From a checkpoint of a small mixture-of-experts model trained on Wikipedia: 32 experts in each of 14 layers.
Below are experts of layer 4 (counted from 0) of a mixture-of-experts language model. Rows are named router (the router's row for the expert), down (a neuron's output weights, with its number) and show model dimensions 0-159. Each number is 200 + 20 x the weight over its row's rms, rounded and kept within 0 to 999.
Before each expert's rows: "comes before" lists some tokens at least twice as common just after its tokens as in all text. This comes from a sample of Wikipedia text that the model never trained on. Tokens count by the router's weight.

# expert 12
comes before: ",", " of", " (", " and", "'", "\""
router,211,222,208,220,227,200,210,184,193,193,219,213,233,215,192,203,180,202,249,205,224,198,267,219,228,224,198,214,192,190,207,194,191,219,207,225,189,206,193,193,185,176,198,189,203,189,220,175,187,209,179,194,167,199,190,195,194,209,182,196,196,156,216,176,207,166,204,201,197,188,244,192,222,195,216,167,185,238,203,183,197,218,214,193,162,199,205,211,200,232,204,173,230,186,161,207,221,211,244,212,194,224,196,185,223,215,209,173,250,176,186,219,176,208,223,191,209,225,174,232,165,214,212,190,187,215,172,230,227,194,215,165,182,182,195,200,196,222,222,186,233,166,216,199,223,204,232,169,209,174,233,182,202,204,199,210,206,203,198,191
down0,182,225,192,192,190,194,155,190,172,217,189,184,162,199,195,185,169,217,174,192,179,204,194,244,204,181,212,146,234,178,199,183,194,191,187,213,174,221,246,171,210,223,186,188,196,193,219,207,194,207,193,186,221,215,200,213,192,209,204,185,197,193,190,231,193,172,167,161,178,174,206,203,197,171,174,226,166,199,173,216,208,188,232,217,178,237,219,203,199,193,176,201,219,159,208,191,179,176,232,175,238,200,225,213,185,214,236,236,216,215,213,220,186,231,216,217,198,188,216,208,212,220,203,209,222,204,205,190,201,152,192,213,184,222,211,199,175,189,197,213,184,188,219,220,209,204,218,174,215,217,201,179,173,190,216,183,213,197,244,208
down1,204,219,229,200,217,181,171,210,184,181,191,172,197,190,241,199,231,200,205,225,191,191,217,218,186,222,216,217,221,178,214,204,205,197,219,213,224,209,200,213,190,207,206,212,210,208,208,203,189,192,174,212,213,225,204,231,160,199,172,202,181,216,200,191,176,212,195,208,177,204,151,206,196,211,232,192,203,217,218,156,229,186,194,188,199,217,200,198,209,225,207,218,191,191,176,215,217,169,252,215,216,200,184,252,205,221,236,189,229,171,210,189,193,211,154,197,237,217,222,186,177,182,219,189,167,191,195,181,182,197,193,219,210,198,213,209,230,180,221,247,247,187,180,148,170,172,171,176,197,205,181,182,196,210,222,204,219,179,201,196
down2,175,216,213,212,191,189,185,197,197,186,228,167,197,220,187,204,190,224,208,232,212,194,215,221,225,208,251,208,182,200,206,213,211,188,227,205,231,176,206,194,201,205,223,197,191,197,214,205,156,177,192,219,188,188,213,195,202,200,229,196,235,171,211,202,213,227,191,187,234,189,199,207,173,216,212,198,182,217,175,203,179,189,210,169,173,222,205,229,220,175,222,182,190,208,208,169,205,196,181,181,233,207,204,191,199,209,209,203,166,210,155,155,182,200,191,182,238,223,222,226,159,229,153,170,176,195,191,232,219,168,181,191,212,230,189,221,186,229,208,196,203,139,204,174,238,222,193,189,207,197,188,199,218,226,195,222,210,189,193,209
down3,184,197,183,181,198,199,220,217,233,178,204,186,215,209,204,186,207,180,172,243,200,217,230,193,184,198,186,222,210,198,167,190,219,188,204,177,225,166,195,208,172,185,215,203,165,176,204,179,208,206,171,230,187,208,193,197,215,188,202,226,194,213,174,184,197,178,194,212,170,154,202,200,196,198,196,201,223,207,204,161,183,194,196,197,215,186,203,165,239,198,210,180,195,185,178,213,206,186,166,184,204,202,203,229,196,183,191,219,189,207,203,166,205,200,209,195,224,136,213,243,205,177,178,200,234,232,172,195,218,208,210,203,245,207,238,223,224,192,183,209,182,176,188,173,170,227,235,182,186,220,180,168,212,238,169,216,185,202,172,194
down4,209,200,209,215,205,213,183,196,210,209,203,167,201,195,208,215,178,216,227,214,198,177,215,211,211,222,197,209,232,215,200,228,204,224,212,181,207,226,243,159,199,221,219,223,239,178,215,156,219,246,194,208,186,142,200,225,206,212,183,204,208,223,188,171,218,189,192,185,186,189,210,162,196,226,217,213,176,190,208,204,206,194,187,209,163,200,223,179,215,227,220,210,201,196,208,182,223,198,202,222,188,206,239,191,189,213,201,224,255,195,175,245,154,202,190,232,204,192,231,219,223,206,233,203,202,218,204,236,215,190,234,197,216,218,227,217,184,183,209,227,197,174,191,236,179,212,197,179,205,197,183,198,205,209,190,168,209,192,173,185
down5,201,212,171,213,181,199,199,206,225,193,227,222,222,208,200,225,212,219,195,230,223,218,177,192,207,180,215,232,183,182,194,188,221,177,197,213,230,189,169,202,238,213,231,221,187,210,185,222,192,205,220,237,219,194,193,165,192,197,172,185,190,167,208,221,216,233,170,167,241,187,180,211,189,179,219,170,210,186,228,218,166,158,213,165,195,186,219,203,178,186,173,204,168,227,170,178,210,210,181,209,213,195,201,208,196,169,196,203,182,198,235,198,202,169,202,232,221,157,174,200,201,237,219,186,197,168,222,213,186,214,198,218,163,201,198,179,176,232,218,217,228,231,198,200,231,206,187,195,198,210,186,184,177,191,210,223,206,180,195,206
down6,214,213,178,193,177,228,192,196,205,209,190,190,201,208,205,162,158,214,183,229,186,184,187,190,216,212,222,188,220,212,187,209,204,179,220,148,202,207,202,193,238,219,201,168,200,213,192,203,189,205,196,229,196,210,213,178,179,238,153,205,208,176,198,171,199,196,184,222,198,180,164,207,186,177,189,188,239,212,199,229,198,175,172,224,215,196,181,203,202,184,176,165,175,207,193,204,180,235,211,206,180,197,219,187,202,167,179,199,170,170,235,169,243,192,175,204,197,182,183,205,209,197,239,197,210,183,217,161,216,216,241,210,226,202,220,176,189,184,180,186,195,166,188,182,192,244,217,183,189,203,179,209,185,190,204,217,215,215,197,249
down7,169,192,198,175,220,169,232,198,201,199,219,199,177,207,218,198,208,174,228,209,154,222,208,241,174,220,228,231,188,207,189,211,161,211,217,201,196,190,199,196,210,226,208,174,211,199,208,178,230,196,222,224,198,161,216,198,212,203,194,234,208,250,166,164,180,214,200,205,180,217,173,203,175,214,210,172,212,198,194,176,173,188,183,226,211,174,227,167,220,161,203,181,188,217,196,180,198,213,182,202,200,230,183,166,153,192,214,165,192,202,209,197,204,171,216,199,190,182,191,209,197,204,236,182,192,203,205,232,233,216,219,204,191,201,195,228,204,251,218,205,225,183,218,186,189,226,188,189,236,209,223,230,202,210,217,195,206,195,207,220
down8,150,219,215,219,195,190,205,193,202,149,212,184,207,228,194,181,173,239,221,208,178,219,219,229,198,188,185,172,195,174,231,200,212,188,228,169,227,203,235,184,217,201,189,199,180,202,190,206,243,209,207,212,189,198,178,201,166,181,205,198,197,225,176,185,198,179,191,186,190,196,172,165,201,239,201,214,198,202,231,185,224,174,178,171,201,177,149,200,188,206,247,198,221,215,182,210,197,198,197,196,187,214,228,204,162,154,240,223,196,186,184,206,235,190,191,213,184,211,201,198,211,219,232,203,192,159,207,206,212,212,205,176,200,177,201,177,220,242,207,211,214,202,205,188,200,202,194,189,217,234,196,163,200,194,200,190,207,196,153,208
down9,192,196,189,219,201,179,216,198,206,222,186,200,205,219,202,177,209,184,174,174,188,209,164,209,220,218,186,192,212,210,186,205,179,178,195,201,192,214,194,171,217,226,197,212,204,173,222,188,186,188,186,189,187,180,193,210,174,199,164,235,194,196,188,145,236,195,222,165,190,235,213,180,190,195,176,208,193,218,229,178,208,239,160,193,189,189,206,233,184,177,207,168,243,229,202,215,174,172,172,223,194,178,172,185,215,171,214,227,185,217,210,187,218,181,227,222,213,232,213,207,191,213,194,202,186,168,180,191,239,209,199,201,211,196,182,224,168,222,177,225,220,179,176,226,178,198,141,204,202,209,212,207,207,156,202,192,213,222,211,179
down10,198,198,237,187,227,200,213,218,197,170,201,188,199,201,185,214,202,165,196,217,188,197,226,184,225,196,182,232,224,192,213,206,197,176,185,178,161,193,222,173,219,206,200,188,211,179,171,210,164,174,166,171,194,173,185,187,176,217,179,185,261,212,171,216,196,201,193,217,200,213,197,202,204,211,198,213,203,232,178,189,202,181,173,214,219,209,198,198,210,216,203,205,176,188,243,187,177,190,191,182,209,189,220,192,193,169,179,173,166,215,226,205,203,167,191,234,173,193,235,173,187,172,219,197,228,187,229,184,216,208,174,197,190,196,181,176,186,181,169,175,195,209,157,181,219,187,205,204,211,150,230,236,190,192,239,189,177,194,207,221
down11,170,163,179,202,190,182,230,254,178,197,211,226,229,219,193,194,191,216,165,224,167,189,187,184,192,190,212,219,233,218,194,215,202,213,200,169,179,185,152,178,215,196,192,184,228,226,185,184,207,172,190,236,167,218,203,217,194,233,202,189,183,212,206,208,226,213,207,230,213,215,187,209,195,190,226,195,181,194,207,200,238,201,245,212,188,212,216,232,170,212,217,204,217,215,216,186,191,181,222,195,210,207,179,196,194,199,216,240,223,208,209,196,173,151,195,198,149,235,194,213,215,182,201,175,218,193,216,192,220,197,249,188,191,203,220,200,190,177,175,170,177,195,212,210,176,220,211,211,215,182,215,215,194,191,210,199,181,228,224,230
down12,187,196,211,196,210,187,199,246,191,191,190,142,204,200,225,194,170,194,199,182,192,154,250,204,210,217,196,220,172,204,240,173,199,246,227,165,211,187,227,209,222,183,194,211,192,165,191,222,214,206,171,189,237,204,223,237,170,196,210,210,187,214,193,201,210,177,246,186,195,215,183,216,182,194,165,209,198,205,202,217,189,194,174,204,196,194,211,174,193,195,214,209,200,171,191,183,207,197,212,186,174,189,217,201,193,206,186,180,186,186,199,186,151,214,168,172,213,195,208,188,227,208,188,209,197,201,180,229,225,179,179,189,207,213,178,214,172,207,184,206,189,172,223,164,247,214,166,196,162,188,217,227,226,200,203,196,183,176,209,209
down13,206,195,199,226,209,203,179,198,185,232,224,196,189,186,203,200,221,211,182,215,218,188,201,212,223,201,170,238,200,217,210,214,191,228,231,194,194,208,192,171,186,215,196,221,237,209,165,179,215,220,171,218,223,181,249,232,220,176,223,194,180,209,206,146,198,214,183,202,213,182,176,204,216,195,202,218,184,219,246,199,221,209,187,175,185,199,168,213,222,207,180,202,182,178,196,166,190,194,197,229,171,218,227,211,220,227,171,193,192,193,194,211,185,231,184,191,227,226,176,193,177,165,245,176,202,150,187,156,221,166,196,205,183,209,233,210,220,217,184,217,199,171,204,212,185,204,202,178,169,198,197,192,170,194,218,180,205,198,198,192
down14,207,241,198,205,200,203,185,170,192,205,193,224,231,196,207,236,210,182,163,200,192,170,203,197,213,208,215,204,173,183,229,176,211,201,174,176,132,192,192,203,200,180,186,177,255,176,187,226,172,215,181,205,195,173,216,206,196,217,193,203,217,213,181,166,189,205,225,207,229,190,215,208,188,203,215,215,198,219,229,208,222,200,181,185,159,224,237,155,198,179,197,194,216,224,234,200,207,187,208,201,160,179,180,171,205,181,205,170,210,227,176,161,183,184,200,193,231,217,199,200,206,205,233,208,215,195,212,203,217,215,205,215,206,212,230,214,165,203,188,203,182,173,228,191,188,212,174,207,222,243,205,188,202,180,206,225,202,187,203,239
down15,187,209,184,226,182,193,231,212,212,209,213,182,198,160,228,182,213,190,210,197,177,192,231,168,205,193,205,206,219,187,214,239,230,209,210,184,178,202,198,227,206,223,164,233,202,224,180,213,194,171,192,228,201,191,190,194,188,164,162,221,224,175,221,181,193,231,212,195,217,206,225,180,266,220,208,203,200,202,239,172,180,210,185,205,199,196,223,221,169,205,210,204,234,168,168,191,166,214,202,194,190,151,202,171,184,225,202,203,231,182,186,188,209,197,182,187,177,221,207,195,171,194,231,190,171,213,200,203,194,237,207,164,217,176,194,205,211,225,169,181,211,189,210,218,157,216,186,179,174,201,206,199,218,190,188,202,202,179,186,210
down16,184,155,173,170,207,223,189,220,223,178,180,206,199,196,216,181,193,190,198,193,189,226,163,188,176,192,213,237,196,189,224,226,207,187,221,166,191,222,239,193,185,212,178,253,161,214,242,192,210,211,192,232,173,213,217,184,200,203,194,210,176,175,189,224,196,173,192,204,197,219,192,176,182,193,196,193,204,228,193,196,196,187,137,206,200,209,155,206,205,196,183,200,215,216,208,231,183,188,207,188,200,175,206,197,210,190,167,169,167,170,203,200,201,184,205,252,181,179,201,202,219,208,207,187,242,186,185,225,225,193,207,206,199,204,209,206,180,201,214,229,207,172,172,183,226,220,168,184,202,234,213,221,204,178,163,197,189,205,207,200
down17,201,221,167,251,228,173,191,188,220,213,195,206,216,197,200,211,218,188,184,207,192,236,203,198,239,214,238,196,195,183,189,199,180,228,222,218,200,190,207,188,178,177,180,208,211,228,204,262,207,200,189,213,204,228,210,203,228,214,165,228,156,214,205,159,200,230,176,192,218,181,213,197,185,192,239,213,172,189,199,189,179,193,247,204,204,173,203,195,178,214,189,187,176,192,176,163,217,234,191,187,179,195,191,193,216,211,215,199,195,184,204,214,181,176,182,189,177,203,182,209,187,229,191,222,177,232,173,184,199,213,215,208,181,223,212,195,171,182,226,207,222,185,188,167,203,186,235,210,203,184,184,197,190,219,212,208,215,180,259,214
down18,201,212,194,182,208,178,198,231,186,200,202,211,208,216,186,201,225,179,179,186,180,222,207,192,193,206,210,240,242,207,174,179,179,209,242,230,182,213,178,179,198,219,219,185,204,212,195,173,183,159,227,207,171,194,166,189,174,205,166,204,205,192,191,188,200,203,184,229,201,212,222,216,208,202,210,194,163,172,179,234,190,193,213,190,182,192,188,191,172,194,203,243,205,188,233,198,196,213,218,203,197,159,177,200,198,206,216,216,197,196,177,184,210,203,224,179,249,221,196,175,193,183,177,203,169,209,230,190,191,212,210,189,183,180,196,153,183,166,184,229,163,195,184,164,208,216,210,226,219,223,200,178,244,169,192,227,226,238,215,217
down19,182,196,213,214,192,215,185,226,243,179,206,208,171,210,157,206,195,193,219,194,217,192,184,215,163,190,171,201,175,199,218,183,187,178,238,209,201,165,214,192,223,209,181,217,163,211,236,197,197,181,217,169,222,234,213,186,198,158,176,207,184,191,181,229,211,183,209,225,196,197,188,199,230,212,204,250,214,210,201,180,206,179,221,194,226,190,201,175,223,189,187,192,216,224,181,188,191,215,185,202,178,236,188,219,217,188,199,193,217,176,233,197,203,207,238,211,202,201,184,179,205,202,233,193,247,212,191,229,221,197,198,220,193,170,202,149,204,237,238,224,206,204,184,185,180,209,184,193,164,202,206,177,178,189,170,189,190,178,172,177
down20,199,219,206,195,186,181,247,217,232,184,210,205,193,183,185,199,176,222,198,194,156,188,218,199,173,211,175,196,196,189,194,188,209,188,190,205,183,190,213,194,218,215,154,203,203,209,215,186,207,221,238,192,176,213,206,169,183,185,200,194,201,204,232,200,215,208,226,214,192,178,169,190,183,171,190,243,189,178,174,197,181,185,221,203,215,226,194,188,154,187,213,201,200,189,186,156,200,239,207,189,248,211,225,202,204,163,196,222,211,191,212,217,220,176,220,221,184,198,196,195,218,224,201,220,165,211,193,235,203,231,188,178,204,224,185,212,187,176,200,183,201,159,211,175,191,225,223,220,185,191,152,182,261,181,200,199,222,236,202,203
down21,231,224,215,216,195,166,207,160,201,175,196,206,177,209,191,191,185,211,224,184,177,196,213,214,204,224,211,153,177,212,222,243,214,200,159,192,209,210,208,190,217,196,205,201,180,205,185,213,224,182,193,174,202,183,200,181,184,219,187,179,185,212,179,232,198,175,187,221,215,201,194,212,202,202,202,226,201,155,180,212,170,181,195,177,198,215,208,175,214,179,218,208,215,216,210,210,162,203,204,202,175,186,223,210,218,221,211,210,201,194,188,220,207,184,215,229,143,249,215,224,197,195,206,217,209,231,172,233,132,179,189,210,211,222,183,210,181,187,193,199,199,196,232,186,187,154,219,189,196,177,201,177,176,198,210,176,192,156,175,191
down22,235,159,217,212,204,189,209,215,207,154,208,186,163,224,181,186,177,190,222,192,209,201,228,173,187,256,218,200,181,183,202,199,185,207,185,218,207,193,228,194,235,214,152,189,133,210,214,189,219,187,215,221,165,200,187,167,217,195,185,172,199,234,186,202,224,180,198,153,189,205,201,200,191,191,228,195,184,196,183,229,195,221,188,218,205,188,185,190,218,219,211,205,221,204,210,189,160,180,211,196,172,190,210,201,197,195,211,191,203,187,196,221,202,210,239,188,222,223,219,188,202,201,222,226,227,174,188,210,192,219,223,184,192,184,211,183,204,190,169,207,215,200,210,175,169,252,189,214,237,207,197,194,220,187,223,230,176,203,190,181
down23,215,177,178,210,229,235,186,195,208,160,197,201,216,237,198,199,237,194,184,196,197,178,216,211,214,218,197,180,235,200,210,189,229,220,199,192,199,196,215,221,200,205,247,198,245,231,199,173,194,190,216,225,224,200,215,202,192,185,205,152,187,191,188,202,219,233,227,218,203,176,215,217,244,200,186,188,189,169,205,210,220,199,222,180,201,208,210,223,176,211,184,204,172,210,213,225,207,191,232,223,208,169,172,207,204,221,149,203,185,211,204,159,237,218,206,193,233,213,222,224,181,234,221,215,198,204,203,210,204,192,157,171,208,167,212,179,186,211,189,213,197,190,219,227,204,165,220,221,205,193,191,181,187,197,235,222,216,164,202,185
down24,180,205,193,202,209,159,203,187,186,230,202,157,195,198,189,188,200,172,208,202,180,216,226,200,212,220,213,204,211,204,186,192,172,203,172,190,169,202,193,183,179,210,208,208,224,214,209,206,235,190,202,214,202,126,204,230,185,234,193,214,193,227,188,198,193,248,195,202,216,153,191,223,217,208,242,204,177,182,216,217,180,210,168,196,180,223,191,185,177,186,224,190,183,198,241,191,200,207,209,179,208,192,177,195,216,182,226,213,214,219,192,200,174,211,208,200,199,187,228,206,210,168,227,204,187,183,194,225,172,199,206,224,223,204,241,177,193,197,186,186,216,188,202,228,188,216,190,203,156,169,255,187,219,213,214,182,231,220,236,224
down25,197,184,237,191,214,217,227,213,145,243,204,192,187,182,218,161,201,216,222,181,202,240,186,194,188,222,196,194,174,200,205,210,195,231,164,216,217,216,187,219,228,186,210,228,169,229,197,195,195,195,202,188,191,201,217,221,206,194,199,221,198,213,221,232,206,189,196,196,193,200,204,184,193,231,230,200,170,195,180,202,213,201,198,196,199,207,206,175,216,220,220,182,222,190,229,223,173,182,228,185,195,174,191,196,171,221,179,227,192,189,219,204,184,212,218,209,197,196,204,219,216,240,179,241,175,245,168,251,181,187,156,209,181,210,204,211,238,166,200,183,228,193,215,187,215,146,201,195,198,204,175,210,207,238,181,209,207,193,198,202
down26,229,183,199,208,206,175,175,183,171,179,212,203,225,234,216,221,223,216,169,213,235,205,162,216,202,185,219,219,234,174,183,188,192,200,202,207,198,198,159,163,195,164,207,225,224,191,172,170,161,174,233,182,190,213,204,207,172,230,217,187,191,213,209,195,151,221,186,190,198,185,195,213,200,210,186,189,233,228,224,177,198,207,219,168,195,192,221,231,204,177,190,193,213,206,220,190,196,214,216,172,235,206,183,187,229,187,186,197,216,204,200,194,174,191,198,165,213,234,191,203,202,202,193,197,212,198,235,149,187,209,218,234,207,180,229,208,210,203,207,212,183,193,165,203,185,216,201,238,197,215,197,200,178,199,200,216,188,232,253,210
down27,172,192,235,206,220,230,194,203,189,161,201,202,175,189,198,186,219,178,225,196,223,174,217,214,186,164,168,207,187,214,183,208,185,206,202,242,203,199,201,235,194,220,203,221,176,214,190,216,201,186,188,149,202,231,214,193,199,223,208,184,209,200,209,225,184,191,213,199,161,202,189,242,194,195,201,184,195,206,195,219,201,176,233,210,195,224,179,220,225,217,172,177,199,198,225,212,188,213,248,205,216,219,149,197,171,208,234,194,222,199,202,191,258,217,217,184,205,174,209,195,184,219,177,174,186,183,196,149,197,231,174,197,213,190,218,209,187,191,187,197,214,234,200,203,190,192,192,216,192,184,218,218,175,227,168,209,226,212,155,177
down28,197,187,182,202,172,176,232,176,188,202,183,230,209,194,202,215,202,205,221,189,214,206,230,206,193,226,212,176,202,177,219,233,226,196,193,159,225,215,199,219,206,179,192,190,221,162,189,217,214,178,171,186,221,215,216,227,202,177,237,176,222,201,201,239,156,195,204,173,216,171,198,226,193,198,202,184,205,182,201,208,210,203,217,209,169,195,182,192,179,212,189,218,169,202,173,215,252,191,221,205,221,209,210,191,205,192,173,195,180,162,215,205,181,166,196,208,153,190,186,167,178,240,165,189,165,205,207,238,194,203,187,221,192,200,178,211,169,202,197,224,235,195,198,195,195,204,202,217,242,200,197,192,233,189,240,190,186,163,199,183
down29,203,178,194,166,176,216,186,194,193,189,200,221,174,226,207,198,195,187,214,176,234,152,195,207,177,209,206,232,225,216,188,194,201,190,200,174,214,187,195,212,205,188,196,213,181,185,184,237,201,171,162,210,210,226,208,190,160,236,218,194,196,195,199,226,191,234,194,197,198,214,189,248,242,186,215,223,197,180,172,208,182,213,192,205,220,207,193,210,176,175,180,209,190,171,206,203,187,161,190,176,178,189,169,204,206,180,180,246,161,205,217,203,232,222,202,213,214,186,194,228,191,178,184,204,228,190,203,189,203,230,224,177,177,208,209,188,179,176,219,216,193,256,213,207,217,211,146,212,233,195,223,224,210,181,219,193,181,228,203,202
down30,202,213,193,239,209,194,222,189,179,222,221,189,178,197,174,195,233,190,211,212,223,189,207,219,202,210,249,214,218,206,230,231,163,204,187,218,170,189,168,198,237,171,209,212,250,224,195,180,184,221,221,224,161,233,204,205,225,193,232,170,245,185,229,225,205,199,187,174,188,189,205,200,201,212,207,205,196,199,200,187,216,192,228,191,190,178,210,189,227,233,179,214,189,198,189,173,235,238,213,206,202,187,170,202,196,239,217,179,201,174,202,187,200,216,180,177,197,244,187,210,222,192,189,189,166,176,169,202,185,215,202,199,188,209,235,188,193,184,207,193,208,166,226,203,178,189,161,187,165,184,203,172,207,195,208,203,184,195,186,218
down31,194,200,231,186,195,168,191,184,194,209,199,203,195,218,185,218,199,180,200,213,196,191,199,192,198,227,216,171,200,205,240,215,196,162,202,216,236,185,208,261,222,192,207,186,184,219,212,184,176,206,202,237,189,223,182,166,225,204,198,192,195,167,179,182,172,193,207,203,216,190,217,204,191,195,219,209,230,190,201,206,185,184,206,201,148,218,199,176,217,225,201,190,178,206,171,193,211,211,210,170,126,186,177,211,194,219,206,183,171,179,200,195,197,220,188,166,199,201,178,231,169,197,230,183,215,231,209,211,224,199,205,233,227,200,183,206,185,229,222,202,194,193,187,208,226,162,219,182,166,164,203,225,229,197,148,196,194,184,187,207